config = dict(
    d_shared_expert=0,
    normalize_top_k=True,
    balance_bias=True,
    router_noise=0.1,
    router_bias=True,
    attn_scale=0.125,
    tie_embeddings=True,
    init_std_o=0.00484,
    optimizer='adam_variant',
    batch_tokens=32768,
)
Below are experts of layer 4 (counted from 0) of a mixture-of-experts language model. Rows are named up (a neuron's input weights, with its number) and show model dimensions 96-191. Each number is 128 + 24 x the weight over its row's rms, rounded and kept within 0 to 255.
Before each expert's rows: "comes after" lists some tokens at least twice as common just before its tokens as in all text. This comes from a sample of Wikipedia text that the model never trained on. Tokens count by the router's weight.

# expert 10
comes after: " | ", "| ", "–", ".", " ", "; "
up0 [115 177  82 166 135 138 124 130 110 136 164 153 122  97 117  95 101 172 173 120  79 140 114 135 144 135 120 142 159 143 173 138 125 116 103 190 120 123 111 170 173 111  72 120 114 105 157 108 126 126  85 177 123 144 118 141 141 128 169  99 105  66 121 120 114  89 110 134 140 132 116 102  88 132 139 108 122 137 108 119 148 151 130 156 143 119 140 127 142 157 123 120 123 128 130 141]
up1 [106 152 141 176 105  47 107 113 123 151 152 118 170 113 140 134 141 152 167 144 110 127 112 134 128 113  62 123 115 115 172 131 166 124 124 124  96 125 137 153 154 114 138 115 102 144 110 142 135  79 121 193 178 155 144 156 107 143 122 132  97 119 145 131 136  88 110 151 136 121 125  86 149 128 100 152 140 149 129 155 121 110 136 124 126 109 140 100 113 124 101 111 156 135 112 149]
up2 [100 148 143 139  68 154 127 116  95 144 153 131 122 110  75 157 132 151  99  91 112 118  67 117  92 115 149 163 164 100 156 136 174 130 124 171  94 136 102 142  99 114 133  89 146 128 118 111 148 149 159 122 146  97  85 156 149 130 115 104 125 128 161 125 126 168 122 129 177 158 152 140 139 142 134 102 136  81 169 168 130 114 154 115 138 129 140 109 143 174 134 136  98 146 127 124]
up3 [133 157 101 142 108 108 121 189 128 145 179 129  99 110 112 129 104 144  79 152 123 151  76 127 119 133 115  80 115  71 109 124 127 108  90 127 108 118  61 127 153 172 141 110 170 113 126 145 145 128 113 124 143 101 142 146 179 110 134 136 166 101 130 154 126 135 167 130 127 142 124 133 114 120 126 136 123 131  84 121 149 103 119 134 118 119 170 158  71 114 118 112 156 162  66 134]
up4 [134 130  97 123 141 165 130 118 181 106 126 124 116  96 110 108  79 150 104 165 107 153  88 102 103 176 136 131 114 107 114 145 142 137 109 133 129 110 118 145 152 108 102 154 128 124 148 135 111 121 139 123 150 157 104 166 132 171 153 114 151 135 149 117  90 156 170 137 114 120 113 120 108 122 128 116  79 120 124 168 146 131 148 133  83 141 114  70 100 150 107  86 137  63 114  80]
up5 [ 68 143  53 140 103 146 131 125 119 127 191 150 119  85 114 126 132 109 136 114  92 151 105 140 148 179 141 136 158 152  98 140 144 139 109 141 109 122 106 116 137 100 110 158 121 134 140 152 151 131 146 156 130  96 135 133 126 121 113 154 152 144 102 124  99 121 115 136 119 111 132 115 117 130 155 165 113 138  73 105 148 119 115 122 115 110 109 116 186 160 111 129 143 162  81  91]
up6 [159 116  80 139 133 112 148  84  99  89 114 115 148 173 109 118 126 121 143 114 122  95  99  99 140 163 131 136 127 164 124 112 175 112  95 157 116 137  80 154 162 117 109 119 150 136 143 106 119 111 122 157 201 138 171 141 153 148 168  94 115 141  82 145 122  85 115 124 154 128 124 117  97 132 138 117 124 114 123 141 154 153 152  55 152 119 127 117 169 135  93 114 123 129 137 159]
up7 [118  76  87 129 110 147 131 169 125 119 145 131 120 160 116 113 138 151  96 144 153 184 128 144 111 163 124  98 108 123 111 116 146 106 116 150 121 101  97 148 123 132  96  97 149 110 144 144 132 134 114 151 170 160 111 130 138 124 159 117 101  87 134 166 116 153 110 127 149 152 110 159 158  99 102 120  89  83 110 128  75 138 147 123 129 122 119 128 125 128 132  88 140 113 150 116]
up8 [ 96 150 143 134 121 184 115 154 131 129 128 102 159 127 136 124  85 110 145 112 146 163 139  80 127 119  67 170 138 136 112 148 144 146 126 148  19 139 123 133 103 118 123 124 131 124 126 126 116 137 125 135 141  94 136 114 119 144 141 153 123 151 161 118  76 140 116 121  70 115 104 143  89 119 115 143 104  39 137 132 107 111 127 125 122 136 105 100 117 114 119  93 101  97 169 114]
up9 [138 126 127 146 142 147  99 115 147 153 119 150 175 131 132 145 120 106 176 167 103  96 118  60 150 110 123 175 128 146 114 142 125 153 125 120 103 157 127 114 136 133 107 143 169 113 124 177  66 125 135 148 112 105 172 111 117 122 145 161 136 163 100  97 109 142 146 154 113 105 125 129  52 126 106 123 129 107 129 153 122 129 104 123 162 155 173  96 104 125 117 111 109 119 108 160]
up10 [153 171 112 125 116 157 103 143 148 111 137 169 151  82 115 110 112 149  75 141 118 132  92 105 132 162 157 191 114 103 117 136 106 141 132  99 104 149 105 152 171  62 102 120 123 115 144 133 123 101  96 130 179 144 136 151 130 157 167 134 139 121 128  84  84 135 134 118 140 129 138 141 130 109  92 127  95 105 130 118 134 136 138 126  98 118 128  79 108 146 136 104 130  93 108  94]
up11 [113  94  92  72 134 201 116 156 189 136 150 120 140  93 124 122 114 121 115 148 117 147 102 108 133 164 164 109 143 130 114 173 130 131 127 167 104 119 144 154 108 144 136 102 144 149 125 167 114 117 133 133 154 167 100 133 160 143 148 120 131  95 138 105  85 144 141 156  99 166 145 101 120  95 109 129  90 121 104 150 123 116 114 138 100 127 123 136 117 133 103  96  94 101 142 112]
up12 [156  90 113 172 134 120 130  74  96 115 147 105 130  75 101 126 129 107 148 131  99  85 111 120 128 135 129 112 115 152 193 129 169 144 148 107 106 116 100 138 139 114 114 116 133  82 124 102 115 137 106 115  91 114  96 151 152 153 135 167 124 144  93  87 141 128 133 156 133 120 105 101  88 119 102 153  85 146 106 141  87 134  95 130 146 143  97 147 101 182  78 122 122 112 124 108]

# expert 6
comes after: " |", "\n", "\n\n", " |  |", ")", "0"
up0 [118 139 124 154 161  84 123  97 162 150 131 163 134 153 123 117 112 129 153 143 124 182 144 108 154 146 119 123 139 143 119 146 131 147 119 102  98 124 157 122 112 129  83  97 193 125 138 158 128  83 112 123  98 121 139 156  70 176 143  89 138 139 113  91 147 151 153 106 105 160 101 130 129 129  67 149 105 113 111 151 128 145 107 106  94 172 118 130 125 125 151  92 146 124 138  93]
up1 [125 131 111 124 134 114 150 114 135 155 123 118 123 138  98 148 134 155 107 140 139 135 118 135 116 128 131 108 155 121 131 143 168 132  90 126 105 148 150 122 145 105 130 130 127 114  97 146 143 164 137 142 167 132 117 121  86 119 109  89 136 127 208 129 127 117 106 145  99 172 183 168 147 143 123 131 129  67 158 155 119 155 123 108 101 112 117 107 113  93 119 129 135  83 129 147]
up2 [109 164 109  63 132 158 122 123 124 149 133 132 107  72  83 129 105 139 111 117 110 107 132 154 119 130 153 174 144 142 104 144 179 126 174 137  98 121 100 110 110 142 130 125  84 110 158 134 145 115 133 129 116 163 139 116 131 141 107  95 134  79 121 123 119 144 116 115  97 149 155  52  97 140 127 115 120  79 112 136 132 160 111 123  88 142 133 148 100 154 113 132 123  97 120 108]
up3 [126 123  95 128 115 112 150 126 148 152 138 140 116 111  96 177 147  83 165 132 121 122 129 118 200 128 130 124 110 141 134 131 149 132  92 139 131 145 132 115 105 145  40 116 101 155 115 147 109 129 117 127 151 124  98  81 117 137 121 102 150 114 140  91 121 135 121 101  90 145 132  89  80 154 100 116 130 119  92 148 148 155 116  99 140 141 135 105 143 117 100 108 135 129 140 136]
up4 [132 172 149 121 131 113 120 155 136 136 128  83 149 158  88 161 145 102  99 119 145 147 141 105 171 124 103 115 123 115 102 137 165 131 100 114  99 108 129 134 110 128  99 131 119 152 165 161 122 142 166 139 162 138 127  81 113 127 141 113 136 107 170 107 138 143  88 101  55 161 124 133 117 128 120 114 102  97 131 124 122 132 161  98 133 130 122  71 118 121 117 127 159 133 126 115]
up5 [123 141 115 125 144 164 116 201 116 116 142 147 125 103 131  94 124 135 114 123 145  95 125 106 103 141 162 146 119  89  89 168 132 104 146  91 117  74 134 120 142  97 123  94 128 115 158 143 145 126 132 117 133 147 146 126 133 152 113 112 151 154 113 104 135 104 150 165 138 125 119 111  90 135 136 148 135  90 120 140 119 133 112 166 167 156 150  62 109 117 128 128 103 118 110 156]
up6 [109 129 131 132 115 154 164 163 195 114  80 159 126  94 173 151 139 128 177 134 136  97 149 126 118  80 106 121 113 119 140 129 172 120 158 107 112 116 133 137 177 153 135  73 127 171 127 127 156 129 124 129 135  95 137 144 142 143 103  81 115 101 185 140 111 133 109  99 130 158 113 137 157 110 125 130 151 137  95 152  76 121 132 138 104 138  94  96 154 104 140 120 158 125 116 121]
up7 [105 116  77 134 122 114 119 149 134 138 138  97 173  92 100 143 120 114 134 183  83 155 118 108 135 115 114 129 114 169 129 130 112 126 150 123 135 175  80 161 102 127 108 144 143 126 131 154 162 109 111 132 121 124 127 163 131 123 154 140 144 156 141 116  99 112 139 147 129 141 122  89 100 131 121 101 128 140  89 148 145 111 138  67 141 163 130 112 152 161 144 132 108 122 108 108]
up8 [124 157 112 152 183 172 121 137 115 117 174 135 153  73 134 141 154 111 107 164 110 133 124 121 161 149 136 186 176 115 102 163 148 114  74 123 112 153 127 108 168 149 116 145  99 112 126  91 155 132 110 168 165 142  98 173 113 136 187 131 137 118 150  90 105 135  78 122 136 153 145 121 125 111 133 143 133 154  84 171 130 103  96 155 107 140 120 139 119 167  81 149 132 112 150 146]
up9 [135 111 169 141 124 131 134 133 121 168  99 131 110 135 155 133 165 154 154 103 164 148 120 103 155 100 101 141 164 117 143 129 153 125 132 133 114  98 144 149 132 122 148 105  91 130  91 114 157 155 121  97 116 141 103  98  92 143  90 147 128 124 146 114 123 104 136 118 133 149 156 131 127 150 109 114 115 122  91 141  60 148  86 118  95 125 129  94 141 121 152 113 115  90 112 104]
up10 [155 124  85 140 137 137 136 122 121 127 124 145  75 135  97 171 163 122 152 157 132  89 122 151 114 130 155 113 112 163 119 147 108 166 176 112 123 184 139 118 113 125 110 122 129  87 121 130 158 119 122 111 144 136 166 142 104 124 136 103 156 109 108 121 144 104 151 114 156 130 170 162 125 172 105 110 116 120 179 149 125 154 117  74 172 154 175  99 132 112  99 123 131 162 134 112]
up11 [153 111 129 116 143 175 124  97 156 113  92 168 143 126  97 138 135 158 155 162 171 149 155 148  92 121 137 115 166 148 138 129 156 121 145 120 123 109 161 122  61 115 125 101 170 116 109 113 114 139 111 107 124 118 145 162 112 140 132  80 158  97 135  97 125 161 121 187 108 140 141  87 107 134 127 120 109 110 157 163 127 118 102 122 159 146 106 116 111 123  95  96 103 120 148 102]
up12 [142 123 109 159 166 142 103 135 144 156 169 117 128 140 103 136 152 149 128 134  98 111 118  97 143 142 139 155 134 132 118 166 118 131  60 142 115 134 141 113 127 126 116  90  79 102 112 116 136 130 132 147 132 155 102 109 123 132 189 120 123 159 144  81 155 116 124 163 141 149 160 139 130 132 161 108 137 123  75 168 124 119 154 171 113 150 143 102 148 109 138 168 117 147 131 171]

# expert 8
comes after: "\n", "\n\n", ".", " |", "==", ")"
up0 [138 128 125 118 123 175 146 118 100 145 110 155 145 121 134 148 101 122 116 137 136 152 167 150 148 182 118 126  84 111 162 130 131 137 120  92 118 171 116 162 162 120 116 134 110 135 138 121 114 111  95 148 136 154 116 155 128 131 153 117 157 131 138 162 108 170 116 118 125 155 142 111 112 159 117 109  65 118 160 109 147 143 131 139 180 136  45 149 158 161 105 140 132  98 111  83]
up1 [105 125  94 197 117 153 157 140 125  93 147 157 115 158 138 145 139 110 111 154 145  43 100 122 152 138 123 116 129 109 132 121 160 141 128 108 127 186 148 126 140 139 100 153 106 120 132 157 139 115 129 167 170 140 125 128 139 145 123 115 110 123 108  98 135 147 196 144 122  94 116 139 131 108  50  98 129  94 133 128 101 135 162 131 151 134 128 123 128 147 112 155 148 122 173 123]
up2 [ 72 137 121 144 134 122 126 138 127 106 148 130 146 123 134 117 151 149  92 121 124  80 138 139 160 126 144 123  86 200 107 123 110 163 161 107 113 110 117 147 103 111 143 123  88 137 138 123 138  85 106 145  84 151 118 111 112 126 125 156 139 114  98 126  95 135  86 119 126 113 173 170 136 125  71 147 129  76 145  60 120 142  96 147 168 161  77 131 130 114  84 109 129 155 162 115]
up3 [112 151 122 104 130 143  97 131 167  94 145 172 116 151 122 117 117 112 114 133  93 109 126 115 140 174  94 154 125 166 141 119 161 126 114 123 103 125 112 186 122 147 118 139 117 140 137 141 122 117 156 137 127 130 187 189  94 153 156 131 163 135 107 111 109  99 155 112  81 123 115 142 123 115 101 165  78 105 156 131 116 139 141 116 137 132  95  94 120  85 117 130 141 133 136 112]
up4 [117 145 104 126 156 151 123 187  79 117 137 137  95 109  94 121 108 164 163 128 135 144 129 126 162 138 157 121 114 150  68 187 110 163 157 122 114  74 113 128 186 117 135 168  98 128 134 123 120 143 112 138  79 143 138 126 117 130 119 137 133 120 172 120 142 118 154 119 151 106 114 165 120 143 150 149 146 167  87  84 112 108 104 159 138 149 121 133 168  95 115 102 132 122 169 121]
up5 [152 148 122 124 143 102  85 172 132 113 127 135 101 149 112 114  67 131  96 136 117 124 136 100 153 158 137 165 136 178  87 123 114 163 128 137  83 149  85 108 108 132 111 156 127 119 148 152 150 103 134 125 126 111 148 107 100 131 159 152 116 117  97  92  76 146 137  79 154 123 113  98 131  89 150 112 121  87  89 128 117 155 108 117  91 150 160 117 129 130  84 146 108  99  93 116]
up6 [134 148 135 122 139 129 100 146 114 141 171 139 112  95  53 123 121 149 129 111  93 169 175  97 119  97 147 108 149 111 178 131 127 150 141 158 127 131 166 107 114  96 118 109 154 100 148 167 101 119  99 105  95 172 158 147 142 153 122 105 116 143 134 133 124 135 165 168 138 112 115 101 101 127 122 147  87 122 161 114  84 135 153 127 114 131 158 143 106 122 109 100 146  97 127  98]
up7 [158 147  92 107 133 168  95 102 171 140 142 143 136 112 106 135 139  95  98 137 123 120 135 125 159 141 146 159 106 154 125 114 116 155  80 170 150 146 114 164 129 168 114 114 132 130 118 116  96 116 149 133 121 135 172 181 120 154 124 114 146 128 117 126 124 132 104 134 125 210  88  97 115 127 159 143 120 105 102 155 134 118 116 103 163 134 131  93 146 152 128  84 102 116 204 148]
up8 [121 148 112 114 124 157 135  73 148 157 134 108 142  82 122 124 115 121 148 121 138 128 127  85 139 159 105 157 114 143 104 145 127  91 131 121  88 159 158 133  97 117 120 119  95  97 125 120 129  55 114 137 146 117 139 120 120 133 132  60 129 124 116 118  99 134 115 125 126 155 123 115 139 113 107  73 119  63 114 166 110 125 122  63 142 122 104 143  94 148 130 157 131 125 153 137]
up9 [128 162 135 145 121  87 138 126 128 134 145 107 153  78 141 118 129 147 155 100 162 107 178 151 100 120 131 115 133  78 186 171 181 127 138 115 113 127 144 136 134 126 114  94 124 150 134 154 111 110 148 144  89 123 101 106 103 124 103 149 137 117 147 118 106 120 137 123 114 110 152 108 104 150  81 117 137 118 118 126 112 152 119 113 114 153 134 131 116 125 109 149 149 128  97 139]
up10 [127 134  87 114 177 137 127 127 126 132 130 154 114 148  85 177  86 170  99 128  92 114 172 113 156 158 135 130  94  90 136 153 128 106 109  84  96 134 142 147 126 132  84 130 129 103 147 124 162 134 124 163 105 132 131 127 124 155 166  84 165 144 166 141 146  93 147 135 132 150  90 133 100 114  95 113 130 116 144 122  85 132 128 114 164 167 116 112 102 129 104  99 114 119 116  98]
up11 [147 166 126 111 158 135 156 122 116  97 144 108 190 111 151 139 141  77 135 159 138 101 132  88 142 105 105 112 137 121 103 171 113 135 132 137 114 137 109 157 132 144  98 111 143 163 114 135  94 139 133 163 122 150 145 114 161 136 143 159 105 132 119 129 174 160 149  96 103 104 113 135 117 157 124 104 130 132 149 117  79 133 141 100 182 146 117 137 126 144 128 130 156  86 177 126]
up12 [130 126 137  84 143 166 154 127 109 104  99 124 122 166 147 136 111 152 122 166 158 100 130 117 137 132 167 196  86 147 107 163 102 105 156 131 125  56 119 124 104 138 138 108 148  88 150 131 131 146 123 119 136 138  92 122 185 135 160 134 162 175 106 113 102 125 119 154  87 127 119 157 119 143 182  98 112 106 133 109 127 107 149 112 168 123 142 134 101  91 115 154 126 117  93 148]

# expert 13
comes after: "\n", "1", "-", "2", ": ", "- "
up0 [120 139 123 135 149 107 145 150 146 113 188 120 109 117 133  84 101  49  90 144 135 144 158 117 180 141 104 121 127 137  85 149 133 108 123 157  84 127  94 131 116 129  95  84  71 191 136 138 168  98 121 154 133 130 172 122 130 146 116 127 107  86 156 134 100 126  74 130 148 172 148 121 125  84 101 134 130 126 134 112 112 144 137  64  95 142 114 113 116 102 101 124 167 133 138 140]
up1 [117 144 119 140 122 137 117 128 122 122 165 104 135  83 141 106 136 154 131 136 107 114 137 109 125 120 151 156 155 154 143 143 107 126 140 133  94 150  86 164 104 132 112 154  96 167 143 157 141 117 121 181 108  93  79 180 128 146 148 161 169 134 130 107  86 143 161 129 144 128 143 135 124 131 118  76 124  96 102 124 120 126  99 122 171 129 121 145 122 105 103 134 119 146  90 147]
up2 [ 85 156 117 127 140 153  94 134 144 119 168 121 126  91 112 113  81  92 108 130  80 108 105 110 143 143 160 100 135 163  95 191 153 130 108 118  88 103 116 183 161 105 109 148 115 115 192 134 152 122 106 114 127 128 102 166 117 149 132 139 140  88 127 124 110  91 138 124 112 182 109 118  75 161  93 131 116 118 128 174 118 166 169 132 141 136 126 121 156 134 139 129 109  87 181 106]
up3 [133 138  72 153 152 134  93 133 107 123 155 157 123 104 183 106 149 137 166 191  52 113 132 141 113 113 103 178 125 143 131 115 176 148 136 161 111 147 118 159 139 123  93 149 104 138 176  86 107 147 125 127 143 117 134 119 126 140 143 102 144 125 154 134 143 128 100 104 115 137 120 112  89 105 118 148  96 137  63 127 123 138 127  94 111 152 152  89 142  99 127 167 164 115 114 131]
up4 [130 160  72 124 180 139 161 122 127 106 130 130 152 141 130 137 101 144  94 125 132 119 158 100 151 151 122 127  81 159  96 133 155 125 134 109 126  81  64 127 138 127 137 164 151  96 108  98 116  99 135 129 100 116 128 124 146 158 161 166 112 127 125 133 118 122 147 105 115 116 138 167 118 114  97 168 105 173 119 125  80 113 112 162 133 150 112  93 171 142 116 144 142 121 165 157]
up5 [119 187 137 117 163 107 138 156 102 134 121 138  83 110 121 122 107 150 120 129 104 124 146 125 104 137 138 159 165 110 148 153 104  98 117 165 132 122 156 158 100 116 117 134 127 105 169 108  91 125 106 120  97 154 136 132 130 145 151 127 170 133 126 137 122 142 143 134 137 123 106  91 117 134 119 128  96  82 147 140 163 155 138 110  90 152 160 113 140 152 100 123 126 122  80 140]
up6 [120 132  99 127 139 145 143 153 128 107 143 138 130 130 162 136 101 117 176 144 110  90 140  86 162 109 118  97 107 139 156 125 176 123 106 112 129  79 157 175 149 123 115 107 152  88 111 143 167 103 145  88 101 136 136  94 149 112 152 156 146 145 136 123 146 133  72 158 125 124 168 161  92 133 112 144 113 119 128 140  99 128 133 113 204 171 131  84 102 128 136 141 102 137  94 144]
up7 [182 170 113 126  95 177  99 130 133 144 144 138 106 155 119  97 131 109 140 141 143  69 104 128 118 150 120  98 100 140 104 139 153 116  51  74 102 163 153 144 161 122 115 156 135 124 119 141 148 101 111 130 126 126 132 113 147 132 134  99 142 170 154 123 138 125 141 124 123 112 152 177 126 105  93 145 112 150  59 142 112 152 144 155 190 131 128 168 179 119 101 139 150 155 117 119]
up8 [111 104 135 161 161 143  90 183 107 148 133 130 106 138 106 125 158 128 157 128  84 142 143 109 166 112 130 122 123 156 111 122 118 156 130 162  95 132 121 128 161  99  97 131 133 150 182 115 119 139 106 174 127 131 169 102 160 120 152 141 144 135 124 136 101 129  94 106 128 135 104 106 144 110 152 129 102  84 106 124  98 142 164  78 182 149 151 130 107 134  97 132 112 145 141 117]
up9 [120 133 149 103 100 155  93 147 132 107  89 154 129 102 157 108  68 146 150 114 106 131  95 126 125 121 120 140 141 135 138 148 116 133 151 106 129 132 101 121 118 111 121 113 148 119 145 148 106 143  54 112 115 132 107 122 120 165 127 113 113 137 119 123  84 134 128 162 128 129 120 152 113 142 161 146 119  90 104 140 150 144 104 159 164 112 125 145 148 145 127 121 102 114 116 185]
up10 [125 138 136 117 166 116 129 102 143 128 142 131 119 152 110 111 124 102 147 135 160 145 164  87 192 124 125  95 150 159  74 122  97 140 127 111  96 165 162 124  96 129  98 112 147 163 173 142 168 111 137 109 131 148 124 110 122 127 145 123 124 100 158 135 126 157 109 112 128 127  70 104 133 131  99 165 113  86 167 134  93 121 173 118 136 107 123 133 101 120  97 114  82 133 162  96]
up11 [151 131 126 107  96 141 118 103 150 151 164 115  88 150 127 144 140 117 104 131 128 155 113 100 128 138 131 157 132 105 117 144  91  91 134 132  93  77 103 127 109 132 122 144  97 131 159 134 154  98 111 146 145 128 152 129 101 127  89 113 166  91 160  99 117 175 139 150 132 125 168 110 117 117 134 110 115  81  73 149  85 135 130 103 128 129 132 120 136 117 131 126 137 116 132 130]
up12 [149 166 111  97 136 115 115  93 159 176 154 181 153 134 126 157  97 117 132 175  72 142 162 138 158  94 150 116 153 143 110 148 163  95 115 130 123 133 114 164 134 162 108 113  88 120 118  57 144 114 126 129 154 107 140 142 117 138 130 121 129 161 113 118 134 140 160 152 129 126 150 118 114 114 127 145 110 139  77 120 113 164 138 109 132 137 145  98 121 137 128 121 116 135  93  67]

# expert 3
comes after: "1", "2", ", ", " in ", "\n", "0"
up0 [138 132 104 157 128 157 133  89  89 185  97 129 103 138 131 146 158 143 151 150 150 103 123 124 122 122  85 129 108 103 140 143 141 130 115  68 123 158 101 126 124 123 130 139  91 147 109 100 123 124 123 119 165 156 142 169 155 149  91 101 133 168 119 107 121 149 133 129 195 203 122  76 135 146  88 136  86 139 119 164  76 142  88 118 134 106 142 102 196 149 137 133 129 107  98 125]
up1 [154 121 119 133 125  80 115 123 175 122 121 124 131 121 127 122 127  88 155 149 100  94 127 124 127 147 142 135 140 137 152 183 175 109 106 158 136 114 112 103 158 108 120 157 152 129 176 128 142 123 155 132 165 129 141 129  94 126 152 112 113 121 106  77 163 128 118 104 146 115 158 108 122 140 141 149  74 123 109 132 163 132 130 118 152 172 162 127 144 170  76 101 157 144 144 141]
up2 [105 128  95 132 127 153  97 134 121 179 155 108 103 122  73 131  87 118 116 143 145 153 121 159  88 132 124 166 141 161  86 142 173 128 125 119 141 110 109 143 154 135 119 130  90 102  97 132 125 134 104 159 116 105  93 160 182 147  81 138 117 142 128 162 132 138 148 144 122 114 151 185 111 147 101 147  98 141 159 169 114 130 127 128 115 114 109 100 113 138  92  94 124 140  94 121]
up3 [115 112 118 118 117 104 129 123 133 144 130 136 141  97 126 114 166 112  99 115 117 121  97  99 119 168  84 149 113 129 159 172 138  97 144 137 109 132 125 124 145 127 134 126 132 120 161 124 158 129  88 162 129 126 130 134 157 141 137 191 162 135 111  89 112 133 115 146  99 153 116 140  87 158 109 168 123  92 174 140 110 156  87 102 127 110 132 140 125 168 161  96 144 148 140 132]
up4 [123 150 114 112 167 149  97 100 109  68 137 111 138 101 150 138 115 133 156 136 126  86 102 128 142 134 104 163 121 153 135 131 135  91 148 167 122 108 100 166 157  96 105 160 133 141 131 114 114  84  90 150 144 132 140 128  99 156 184 159 132 149 119 129 113  98  97 146 129 128  48 124 123 135 116 165 102  91 160 111  86 158  88 106 122 135  77  98 136 136 156 105 110  97 162 116]
up5 [117 112 165 122 130 137 132 124 190 112 127 113 105 105 125 110 130 100 153 107 148  63 120 117  92 115  96 101 122  80 165 176 179 164 107 136 114 137 143 119 152 132 125  90  78 145 135 144 170 141 103 105 103  84 119 115 144 136 121  91 124 135 129 123 128 119 114 148 134 124 120 107 114 166 110 107 103 107 112 148 118 112 129 131 152 173 142 129 124 134 145 139 133 143 127 155]
up6 [135 148 111 161 142 133 113 120 108  86 141 150 109 104 128  90  99 118 142 134  74  60 128 143 110  88 129 187 144 133 131 157  99 164 148 148 130 143 103 118 112 140  83  84 156  57 158 162 115 122 115 173 116 123  99 132 132 143 139 122 114 115  88 132 121  67 134 140 163  60 110 128  75 139 129 111 103 115 130 127 153 111 140 136 141 118 154 144 140 123 140 100 113 135 152 137]
up7 [113 130 112  96 119 108 148  93 127 129 143 114 110  83  94 153 109 156 153 144 137 152 125 133 103 136 179 119  98 105 124 145 162  96 140 141 115 130  97 116 100 114 129 112  97 128 128 135  96 125 135  90  86 117 119 120  90 135 117 112 175 124 124 121 115 100 128 125  79 170 123 150 114 142 133 114 123 142 150 202 170 127 128 149  88 150 145 105 151 115 161 149 123 139 132 127]
up8 [133 121 108 155 127 166  68 115 106 164 174 146 141 113 128 158  88 134 101 158  97 122 140 123 187 118  89 125 130 189  93 123 116 106 113 144 106 112 167 126 138 111  90 127 147  73 178 153 135 116  96 177 151 133 141 112 107 147 171 176 111 105 136 143 113 119  68 139 159 121  99 177 133  61 141 109 121 133 101 107  88 112 131 102 150 113 116 108 114 125  66 117 136 125 166 168]
up9 [ 81 127  98 129 131 100 118 122 146 115 165 130  85  88 104 113 119 145 135 186 118 131 115 122 194  81 141 156 149 127 139 146 134 128  87 138 102 131 130 107 106 115 102 179 124 130 173 143 130 121 116  87 103 100 160 145 124 145 131 100 116  96 114 147  78  78  86  99 159 131  98 127 140 112 100  96 113 131 144 123 140 152 158 131 112 141 144 131 126 108 156 108 114 172 125  92]
up10 [113 112 136 133 130 101 145 108 128 127 128 127 114 111 102 145 113 128 189  89 139 126 125 144 119 143  73 173 156  95 130 140 155 129 159 151 111 166 110 121 113  95 111  97 103 153 152  99 123  89 127 161 112 137 150 164 130 121 117 140 111 156 152 123  87 102 123  65 143 133 127 121 122 136 130 111 110  93 179 155 106 146 141 106 111 131  97  86 126 160  70  92 136  69 165 138]
up11 [111 116 116  90 174 119 108 124 132 137  94 145 114 141 135 162 138 141 107 110 128  79 128  95  82 109 167 128 122 141  93 134 166 150 106 113 129 148 114 130 135 126 130 106 145 103 137 165 120 163 130 122  71 121 113 112 114 127 121 131 178 157 133 105 134 118 163 129  72 111 129 150  87 158 131 113 113  92 132 137 124 112 111 142 162 167 143 131 107 115 138 116  50  99  91 160]
up12 [110 157 106 157 164 108 107  79 125 121 136 141 134 104 129 147 150 103 147  91 134 128 144 116 162 130 100 125 147 137 157 136 144 125  91 152 133 142 136 122 101 126  73 137  75 114 123 125 109 132 121 118 161 121 115 155  87 141 169 125 117 124 119  88 113 107 123 110 163 129 164  87 159 134 114  76  83 127 121 158 152 119  81 138 184 126 145 109 158 152 127 184 131 115 108 127]